Experts of a small language model: width 224, a shared expert of 128 neurons.
Below are experts of layer 9 (counted from 0) of a mixture-of-experts language model. Rows are named router (the router's row for the expert), down (a neuron's output weights, with its number) and show model dimensions 0-111. Each number is 50 + 10 x the weight over its row's rms, rounded and kept within 0 to 99.
Before each expert's rows: a language model's description of what the expert responds to. This comes from a sample of Wikipedia text that the model never trained on.

# expert 42
What it handles: Sports infobox separators. Slashes, pipes, colons and team words in footballer career tables and infoboxes, such as Team / Apps, club, squad, band.
router:62 74 46 25 53 55 49 56 42 42 65 35 46 47 58 55 40 57 52 41 33 40 54 42 64 72 37 50 43 49 56 57 64 32 50 66 54 70 69 42 34 58 47 44 60 52 44 57 56 46 58 46 55 51 62 54 43 55 58 39 63 56 54 45 27 46 71 43 66 51 63 56 27 42 45 40 56 34 49 38 52 52 58 48 49 59 43 39 46 60 42 49 49 35 40 50 37 47 65 64 52 38 56 41 54 58 40 61 58 41 51 35
down0:40 47 59 64 57 39 32 18 48 48 54 59 58 54 63 53 66 48 36 52 54 57 56 48 43 29 56 70 42 55 43 41 57 51 45 49 54 70 41 47 48 57 61 44 59 51 56 43 47 65 28 42 36 67 65 48 56 60 44 45 55 61 43 61 53 56 49 70 55 45 38 47 53 57 54 40 46 55 54 47 52 65 69 49 35 64 49 39 44 64 71 55 64 34 48 53 46 65 40 53 50 44 38 58 42 42 62 53 27 43 48 39
down1:57 53 50 59 56 57 42 59 57 49 42 55 64 47 28 57 54 55 32 26 60 62 37 68 50 49 39 44 64 51 40 52 52 50 52 51 49 53 53 55 49 51 47 61 53 51 33 51 62 67 40 43 47 60 55 55 45 45 42 44 37 52 49 58 74 50 62 49 56 59 45 62 52 69 47 67 50 39 61 49 47 27 66 62 53 56 49 47 48 50 36 40 47 48 51 68 36 49 55 28 68 65 50 46 39 72 70 56 62 47 67 53
down2:44 55 24 57 71 49 53 47 43 54 56 65 45 56 45 51 59 50 23 40 46 56 53 50 42 45 46 55 40 64 42 49 60 54 55 45 56 62 55 57 48 62 50 27 57 58 45 76 50 37 44 39 40 65 51 74 53 53 53 46 52 59 57 63 60 43 42 53 43 52 53 57 53 47 53 46 43 38 60 42 27 55 58 31 63 47 45 39 38 42 72 47 38 45 57 38 44 48 54 64 52 53 40 49 51 50 45 34 58 54 71 55
down3:60 51 77 59 44 55 37 45 61 57 51 47 60 41 60 36 54 49 28 69 41 54 44 65 68 53 61 51 43 43 62 42 39 53 58 62 47 54 58 47 48 58 50 57 50 46 40 52 37 46 63 38 40 40 63 46 51 39 46 40 53 29 32 46 57 37 45 53 73 40 66 59 48 43 59 51 61 59 50 45 51 46 57 40 34 76 39 59 45 48 42 46 53 54 47 51 61 51 45 55 60 52 34 67 50 43 55 53 52 67 54 57
down4:47 53 50 52 37 64 67 42 58 36 36 61 65 42 48 44 30 56 66 35 41 64 51 54 44 44 49 65 46 32 42 56 49 59 53 58 53 44 38 35 33 55 57 43 49 55 28 53 60 43 29 51 45 53 62 61 41 37 42 45 46 66 67 46 40 47 58 50 65 46 51 46 47 44 49 33 68 45 40 48 56 58 45 45 52 59 29 46 39 56 65 39 45 33 65 42 42 40 58 36 39 60 73 56 45 45 42 67 42 62 41 35
down5:52 66 52 52 45 51 61 43 37 47 60 73 42 49 57 45 51 56 48 54 42 47 43 67 58 43 59 44 52 55 43 26 62 66 54 44 55 47 58 49 38 66 45 41 57 39 65 48 52 43 46 48 35 54 58 45 50 40 28 33 53 58 61 60 56 62 46 45 49 54 75 41 63 58 49 54 61 78 55 60 39 48 29 36 40 62 63 38 38 41 60 60 46 44 47 43 38 31 61 49 56 55 35 47 50 40 47 45 54 53 38 59
down6:46 52 72 48 44 39 60 54 56 39 51 49 72 68 27 37 41 55 60 65 29 57 53 45 69 36 35 41 42 56 52 38 36 48 66 48 46 71 44 47 58 51 53 54 58 43 51 42 49 65 55 66 56 36 48 66 54 52 61 37 41 54 41 55 48 56 47 52 50 35 51 57 43 41 71 55 45 47 48 50 61 76 55 41 48 35 49 43 53 41 59 46 46 51 56 52 35 47 57 55 66 54 42 43 40 51 48 56 71 64 47 43
down7:46 48 43 50 41 46 52 36 32 60 37 41 61 57 42 59 52 66 59 33 38 70 57 56 51 80 36 46 47 47 44 37 58 66 56 26 52 52 63 48 45 59 50 39 33 42 54 74 45 32 44 37 61 52 46 47 45 51 61 38 58 56 61 45 32 42 50 49 46 46 49 55 57 53 48 58 49 34 68 52 38 39 60 51 49 53 41 28 44 40 30 59 51 44 42 49 60 44 46 55 45 34 51 53 59 40 40 52 56 57 60 33
down8:68 50 52 59 44 74 52 67 55 46 50 34 62 44 43 47 41 42 54 48 65 27 58 70 52 61 50 27 51 50 57 29 27 43 52 37 58 46 42 16 65 53 45 51 49 49 50 37 59 29 61 42 54 40 55 56 66 62 36 46 43 51 71 43 53 68 54 43 47 62 51 52 52 39 36 56 55 51 49 60 39 55 36 67 66 46 50 45 41 51 59 57 57 46 43 54 72 55 50 58 53 48 56 31 68 52 56 58 40 41 65 59
down9:53 43 39 60 75 54 36 46 31 60 62 48 39 46 49 51 43 29 46 63 61 73 48 36 46 42 35 50 51 54 57 42 48 35 55 49 43 35 33 62 53 35 46 65 55 45 41 54 41 33 41 61 50 62 41 55 47 63 45 52 58 48 43 47 47 49 62 52 56 52 33 50 62 49 59 52 45 45 46 46 53 30 55 37 50 53 71 34 49 57 58 46 58 30 54 67 62 54 49 56 48 51 45 62 45 49 39 38 35 44 61 42
down10:28 40 37 43 40 50 56 50 61 42 56 62 59 43 45 44 54 42 58 38 44 32 54 35 43 48 30 41 49 36 48 39 61 57 51 44 54 46 43 21 53 50 41 48 64 60 45 46 59 66 48 54 51 46 44 62 40 51 42 44 31 32 60 60 39 37 50 41 50 60 44 51 53 60 36 60 41 49 53 44 49 56 68 62 64 41 66 45 68 55 64 56 42 43 55 48 41 55 41 48 43 57 63 45 59 56 47 56 37 44 47 47
down11:53 46 57 52 57 25 28 64 44 55 41 32 51 32 55 73 19 51 59 51 36 52 61 60 61 56 47 46 57 42 38 57 38 44 67 72 61 49 47 26 45 59 42 52 42 69 51 46 35 53 54 44 43 55 46 59 34 37 38 36 47 52 42 28 34 52 57 46 57 59 50 44 48 48 54 47 52 51 63 35 40 65 46 61 46 47 35 57 39 52 62 42 46 66 51 51 48 61 72 47 53 53 46 59 52 47 61 50 42 55 59 51
down12:45 44 46 35 46 43 70 74 38 47 65 44 52 67 46 63 63 53 45 45 52 35 33 47 51 46 45 36 61 35 37 33 52 31 51 54 50 45 54 44 38 36 52 42 44 54 50 45 39 41 60 41 48 52 58 58 69 33 50 29 61 58 36 52 47 52 59 34 51 40 60 44 33 45 32 38 57 40 48 56 44 48 33 46 53 32 50 45 41 58 46 61 41 53 46 37 36 50 55 37 41 45 54 34 55 55 62 43 47 43 54 53
down13:58 43 56 47 36 46 57 29 47 63 31 73 49 65 44 54 56 59 36 64 69 54 58 57 43 44 46 41 43 56 37 38 38 47 62 63 42 54 34 52 44 42 51 55 38 51 40 55 70 49 42 46 51 51 41 48 48 48 50 52 29 53 45 57 55 33 52 39 41 50 45 68 51 46 67 44 57 33 57 67 59 38 53 39 52 38 48 48 54 45 59 63 69 44 42 42 64 53 45 29 67 50 50 39 47 52 54 39 51 45 56 60
down14:64 47 51 35 46 58 39 44 22 48 61 74 47 51 39 40 49 55 49 63 55 47 49 53 48 43 63 39 51 39 63 46 49 42 59 51 46 50 52 48 67 45 57 62 45 37 51 31 47 56 54 44 46 38 36 51 63 57 48 62 54 45 50 70 56 61 43 55 50 42 58 47 53 38 34 50 50 53 40 51 63 46 59 49 55 36 59 60 65 52 52 74 45 52 52 44 58 61 47 37 39 51 45 51 46 51 59 35 55 65 47 42
down15:63 54 58 55 69 55 45 61 58 63 53 38 59 48 54 49 44 49 39 45 56 56 47 68 41 52 32 48 52 62 63 35 51 53 50 68 58 52 33 69 48 53 59 52 56 53 53 55 54 42 52 51 64 46 63 47 49 44 44 58 51 58 30 55 47 50 41 45 35 54 51 52 35 64 43 59 50 44 67 47 50 51 64 37 40 42 56 48 52 50 49 46 45 48 64 45 42 45 47 58 74 53 45 46 30 47 62 54 56 50 64 64
down16:53 34 48 52 55 60 45 49 52 47 46 53 56 57 51 63 54 52 48 41 66 52 52 76 51 76 63 50 53 63 45 39 52 48 35 30 62 65 49 48 55 49 55 61 65 69 32 64 63 56 45 54 45 61 70 25 43 50 46 69 51 67 64 37 50 65 52 51 60 53 64 47 39 44 63 50 45 53 57 48 51 60 35 57 56 47 62 59 60 66 47 55 53 47 60 38 46 38 52 33 40 39 40 68 51 49 52 44 48 47 45 42
down17:62 43 49 59 60 63 42 42 41 43 27 52 48 64 49 48 45 54 25 48 50 64 53 57 50 44 55 65 43 51 67 44 64 39 52 62 50 38 40 50 40 61 63 64 44 68 38 47 49 48 54 56 68 52 65 37 68 58 58 55 45 47 50 58 54 35 37 63 46 46 54 56 50 58 37 53 40 49 58 63 50 39 38 57 66 54 61 26 48 49 48 58 38 51 43 55 40 52 56 67 54 58 47 54 52 53 31 46 52 53 54 54
down18:64 63 50 55 53 42 42 60 44 51 64 43 47 52 57 46 65 45 41 50 35 52 42 43 64 57 48 63 46 70 54 49 66 51 58 58 65 38 57 49 55 44 50 54 53 65 37 41 41 33 47 48 51 43 38 37 61 59 41 68 61 52 41 50 45 64 49 47 53 33 53 31 32 65 43 51 34 52 60 49 49 63 48 52 51 46 28 52 56 40 59 48 39 38 48 29 63 51 51 48 34 47 57 53 44 44 46 46 55 39 35 47
down19:48 49 60 49 48 63 29 51 46 65 47 35 36 39 38 44 63 40 53 46 47 58 42 57 50 43 37 54 21 44 47 38 58 65 53 36 42 27 42 69 47 64 45 54 52 48 48 50 61 34 44 47 40 55 26 59 58 39 44 52 49 52 43 53 37 45 62 33 50 42 45 49 58 54 49 41 53 57 61 38 60 48 39 65 50 51 40 28 71 70 65 49 52 43 41 50 44 67 53 48 62 39 62 41 65 62 44 52 45 54 48 38
down20:48 45 46 49 29 47 47 56 37 66 56 43 40 49 59 41 37 67 70 46 37 43 34 43 59 52 43 50 46 54 40 52 44 43 58 46 31 34 49 33 59 44 37 44 44 48 35 26 52 68 43 52 27 53 49 60 57 52 50 56 53 35 60 49 42 60 62 52 41 25 45 68 59 52 44 52 45 65 51 64 76 34 37 48 43 63 62 56 51 37 56 57 59 63 61 28 60 46 56 53 62 42 35 27 36 54 60 75 57 53 40 64
down21:52 57 53 44 39 46 46 59 32 62 45 38 42 71 68 35 19 58 53 69 44 58 55 61 41 62 44 43 47 59 56 39 67 41 42 47 47 43 36 50 47 31 42 52 41 68 50 37 49 33 30 50 43 73 41 57 43 49 34 53 56 73 51 68 28 58 33 68 57 45 48 45 33 33 45 69 41 57 45 50 54 39 57 43 65 66 42 62 47 50 49 73 57 45 61 57 51 49 50 48 58 49 57 34 61 35 31 59 59 48 50 33
down22:62 65 44 46 42 41 46 53 36 48 54 53 47 27 51 34 34 53 55 42 53 52 45 52 41 53 25 53 58 42 44 48 42 43 68 46 64 77 59 49 52 54 59 61 44 71 63 40 33 71 49 39 44 44 64 60 42 36 57 44 43 55 48 48 44 62 48 47 54 49 58 50 47 42 32 37 61 41 50 54 46 59 47 67 52 49 57 61 42 67 48 46 52 52 56 57 69 46 50 55 60 38 47 64 44 52 52 50 64 51 34 56
down23:45 34 54 45 46 38 47 47 72 43 49 53 55 61 50 46 45 64 53 37 53 70 64 44 30 60 45 41 55 56 67 42 58 50 26 74 41 54 52 31 64 43 40 49 60 62 53 45 36 56 70 57 48 41 43 38 31 41 39 49 57 44 60 54 35 46 59 53 49 24 62 53 23 48 64 41 66 32 64 58 36 60 60 28 69 47 67 62 42 55 49 54 48 55 48 60 57 32 56 53 64 52 52 53 52 57 45 59 41 46 39 55
down24:44 50 52 55 50 41 71 51 52 51 46 46 53 55 60 42 76 47 61 40 63 44 40 63 59 42 48 68 66 49 35 51 38 64 48 51 42 43 44 61 46 61 44 62 59 66 66 60 41 46 71 46 43 37 55 46 47 48 42 71 41 50 37 54 59 42 31 54 40 83 47 56 41 56 47 60 42 67 58 41 46 54 65 49 78 49 52 47 52 38 66 35 53 48 52 54 45 61 57 55 49 38 34 37 51 32 69 51 56 52 36 64
down25:35 50 49 39 51 45 49 54 45 47 70 56 48 52 73 37 50 28 60 49 38 50 36 36 59 56 62 49 35 75 57 41 51 52 46 37 46 53 50 42 37 61 46 50 52 50 64 34 56 81 45 42 45 42 71 53 39 52 39 46 47 37 49 65 63 42 53 61 63 50 55 41 38 50 69 55 45 47 36 56 51 45 46 39 54 55 64 51 62 54 37 64 49 64 48 30 45 49 43 47 39 45 51 69 46 29 58 50 42 47 45 36
down26:46 56 60 55 53 50 44 62 31 39 67 27 23 53 58 54 39 40 50 49 42 37 45 41 60 53 59 55 67 62 55 67 45 40 34 54 35 47 48 42 43 46 43 61 49 46 48 58 37 39 65 53 52 42 64 42 51 49 64 48 50 51 50 60 51 71 54 54 57 45 63 45 57 53 61 46 58 53 36 59 42 46 56 52 49 57 51 46 56 57 44 44 47 65 41 51 52 46 58 47 32 48 48 63 19 57 50 34 50 71 49 75
down27:52 40 40 42 47 49 45 50 47 35 59 69 46 52 43 55 38 27 45 33 44 33 46 41 40 59 60 49 62 49 42 53 42 33 47 69 57 51 48 53 58 62 38 62 47 38 47 44 45 76 51 43 58 47 85 46 48 53 56 58 38 56 62 52 38 55 43 46 57 56 48 46 56 39 49 56 42 49 47 46 45 38 33 61 46 68 45 61 64 52 49 46 55 46 54 53 60 55 42 59 57 47 53 56 63 43 52 45 77 48 45 30
down28:25 62 55 63 54 60 52 61 51 35 69 50 64 50 49 67 49 43 53 51 39 42 39 49 52 74 42 60 49 42 47 53 52 52 35 58 54 52 50 21 60 60 51 59 34 52 55 47 43 49 62 45 37 60 50 41 49 56 40 45 45 53 56 64 42 49 44 41 55 73 40 48 58 51 54 54 32 46 46 71 57 69 44 55 70 60 46 57 36 52 35 54 52 44 56 50 54 54 50 53 45 67 37 45 55 49 65 66 45 47 67 51
down29:56 46 57 51 65 50 58 47 34 37 69 49 55 45 51 58 45 42 44 62 54 44 60 38 43 47 37 46 53 58 51 63 49 70 51 54 49 41 60 57 61 58 47 24 48 28 62 59 58 33 58 46 55 40 55 46 51 65 38 78 66 62 50 50 57 30 50 61 43 71 53 42 58 56 31 57 36 33 46 37 49 61 40 35 49 62 70 44 50 41 44 54 47 50 60 37 55 41 39 41 52 65 38 66 56 39 48 58 54 52 44 50